Weights of a small mixture-of-experts language model, trained from scratch on English Wikipedia.
Size: 14 layers, vocabulary 22914.
Below are experts of layer 10 (counted from 0) of a mixture-of-experts language model. Rows are named router (the router's row for the expert), up (a neuron's input weights, with its number) and show model dimensions 256-383. Each number is 128 + 32 x the weight over its row's rms, rounded and kept within 0 to 255.
Before each expert's rows: a language model's description of what the expert responds to. This comes from a sample of Wikipedia text that the model never trained on.

# expert 3
Description: Personal first names
router [131 196 100 108 116 168 189 173 152 151 117 134 109 100 150 151 137 140 100 150 104 135 128  92 100 118  89  68 132  98 147 150 146  98  73 110  89 119  80 108 115  80  75  60 140 110 122 138 111 132 114 129 160 125 144  99 209 170 150 133 100  75  74  97 148 138  95  92 131 132 132 144  94  97 141 161  82 176 178 193  77 131 172 213 145  76 110 230 116 158 140 145 129 117  52 117 111  69 129 166 131 105 120  77 150  88 135 116 143 126 174 147 185  75 125 132 197 129  88 102 144 110 105 112 155 151 143 142]
up0 [ 79 140 101 108 122 167 181  64  90 123 125 154 155 119 148 112 112 103 129  89 141 153 136  80  99 157 156 104 117 187 112  98 116  72  81 108 153 114 215 119 124 138 145 101  87 102 105 174  43 138  86 145  87 117  92 158 138 103 129  95 162 130 106 107 134 128 101 154 152 126 121 104 182  61 106  81 125 133 204 149 121 111 136 103 145 130  92  94 112 112 117 139  99  76 123  85  79  99 135 145 167 121  90 193 184  88 143 120 107 155 143 128 203 111  80 108 199  99 167  98 122 142 110 118  86 103 117 130]
up1 [129  94  68 131 122  81  98  82 141  65 131 122 160  97 164  68  94 136 141 124 128  87 143 185 115 118 142 150  98 128 141 182 144 147 139 135 121 152 157  40 127 164 155 204 129 139 134 129 116 141 124 112  82 132  95 156 118 104  83 120 204 148 192 188 130 134 216 118 110 132  70 116 145 124  64  84  85 133 110 129 168 138 237 145 105 124  98 106 116 119 113 145 131 132 129  82 175 124 121 113 143  73 111 178 101 127 152 103 168 158 108 147 134 190 108 167 102  81 111 132  60 123 120 143 132 112  79  89]
up2 [152  66 175 104 151 144 160 125 131 145 112 147 130 108 124 180 139 120 137 119 134 118 109 107 117 124 108 175 156 170 100 144  81 115 113 194 111  79 142 165 139 100 166 144 158 163 134 153 150 123 155  88 142  84 111 138 163 194 155 133 116 152 156  95  43 145  94 118 145  88 133  95 159 192 151  80 105 121 128 121  63 120 112 109 124 107 129 157 121 138  88 136  81 137  75  72 153 100  88  88 113 113 139 161  98 157  95 141  85 202 110 140 165 183 111 123 109  88 162 112 145  76 104 134  55 185 169 124]

# expert 9
Description: Foreign name fragments
router [122 164 128 137 157 154 154 172 163 153  70 149 175 155  97 108 157 105 105 156  65 126 189 116 116 112 133 125 123 114 162  95 151 140  99 148 162 136 111 101 145 147 113 109 136 139 106 126 114 141 103 138 158 122  65 114 111 211 201  98 147  99 132  93  87 171 169  74 125 141  99 113 148  74  82 132  74 118 124  74 118 140 160 147 195  72  77 140  69 133 117 147 170 140  97  84  76 122 129 132 144 136 146 129 128 111 105 142 161 154 151 125 142 105 134 141 149 121 139 109 155 123 138 117 151 136 186 172]
up0 [ 94 111 154 129 161 130  63 159 105 131 132 145 123 146 157 169 112 156 128 151 163 157 109 158 118 109 138 154  96 107 149 167 173 171 118  88 148 106 117 142  75  88 141 109 127 151 153  86 108 108 162 133 113 143 135  94 135 199 106 142 127 153 165  66 111 135 151 189 109 165 141  88 146 188  89  71  76 133 122 132  51 176  92 137 163 162  77 132 130 146 119 124 159 147  98  89 158  70 146  75 150 124 168 119 148 108  71 111 186 110  65  79 136 161 123 139 141 104 109 155 118 146 124 186 131 137  97 170]
up1 [115 126 116  98 146 143 127 111 202 142 185 132 138 181 109 143 136 145 174 166 189 158 122 170 172 140 201 140  97 126 133 126 129 117 167 149 157 181 113  99 154 126 136 115 116 131 104  62 150 107 111 113 108 156  93 170 153 139 102 138 104 173 111 169  90 118 119  91 113 102 116 111 161 108  80 102  48 187 135 141  58 148  80  74  93 102 135 161 133 125  84 138 207 119 137 134 129 170 194 130 129 136 102 132 131 159 145 124 118  77 109 101  57 146 122 112 143 141  75 104 151 131  89 150  96 101 113 131]
up2 [ 60 123 130 126 154 151 159  91 125 138 140 118 161 148 137  72 139 177  18 106  89  92 178  77  94  37 129 181 102 163 118 127 124 120 176 152 125 145 135 205 131 180 130  84 125 109 158 105 115 155 156 137 145 132 122 131 126  83 135 130 124 121 155 123 145 107  98 125 127 136  99  82 143 175 145 158 106 111 121 149 205  85 159  81 113  71 125 161  36 150 149 118 107 133  92 134 134 136 147  96 112 153 154 140 108 137 112 169 126 169  84 108 143 139 114 139 113 160 124 154 129 164 135 102 180 161 127 124]

# expert 16
Description: Common-noun word pieces
router [128 129 176 128 101 100 181 110 141 137 108 194 137 156 114  96 145  67 132 143  90 166 143 177 119  41  93 104  66 137 174 130 141 135 150 164 123 126 142 157 145 134 170 162 179 185 129 106  51 118 133 136 110 180 156 124  53 135 145 126  98 141  89 131 114 155 110 136 129 126 113 113 114 136 110 176  97 139 166 202 186 122 127 134 129 102  61 186 139 102 140  93 138 159  35  94 165 145 111 112  87 144  87 138 142 127  99 106 166 104 135 112 166 121 170 165 139 139  99  89 121 135  46  79 179 130 153 170]
up0 [140 116 119 154 119 173 126 147 157 109 116  70 135 149 103 114 124 146 146 148 159 148 155  91 167 147 126  97 220  84 145 148 126 146 159  91 156 152  86  97 107 162 216 129 125 107 102  97  97 120 100 112 124 137 133 133 149 124  91 105 127 168 165 162 112 122  79 131 192 159 106 100 144 142 147  94 189 150  76 144  70 181 118 109  94 159 125 121 144  84 145 167  54 104 120 125 152 108 141 178  71  60 155 106 100 135 123  96 142 117 173 157 101 133 138 187 120 126 120 133 148 117  83  62 125  93  90 130]
up1 [158 145 119 165 136 166 160 174  63 160 135 101 134 100 149 112  98 128 111 175 113 140  80 157 107 132 174 122  92  85 146 129 104 115  93 137  98 153 127  97 159 139 139 129 146 113  96 132  99 119 121 208 174 133 123 157 156  66  90 127 121 119 135 122 117 137 143 121 171 154  59 146 193 124 138 128 149 130 107 155 103 151 214 160  69 169 114 151 115 106 108  73 179  95 159  77  88 131  79 131 138 149  86 118 141 133 100  98 189 118  96 128  74 143 153 157 113 115 118 201 153 125  52 174 102 121 129 175]
up2 [171  74 157 134 114 127 147 133 128 180 205 123 138 156  69 118 106 142 140 172  85 141 106 162 169 138  86  82 138 140 137 165 119 123 158 121 125 113  79 151 102 115 140 120 133 140 129 111 104  89 121 132 160  48  93 112  92 147 131 167 151  95  96 141 116 135 210 100  77 112 152 116 182 168 165 184 171 147 131 102  66 118 171 130 160 140  83 111 143 124 147 145  81 146 123 135 156 128 115  98  72 182 104 162 131 123 111 170 151  74  96 108 129 127 126 173 137 119  77 116 141 135  83 109 119 185 109 130]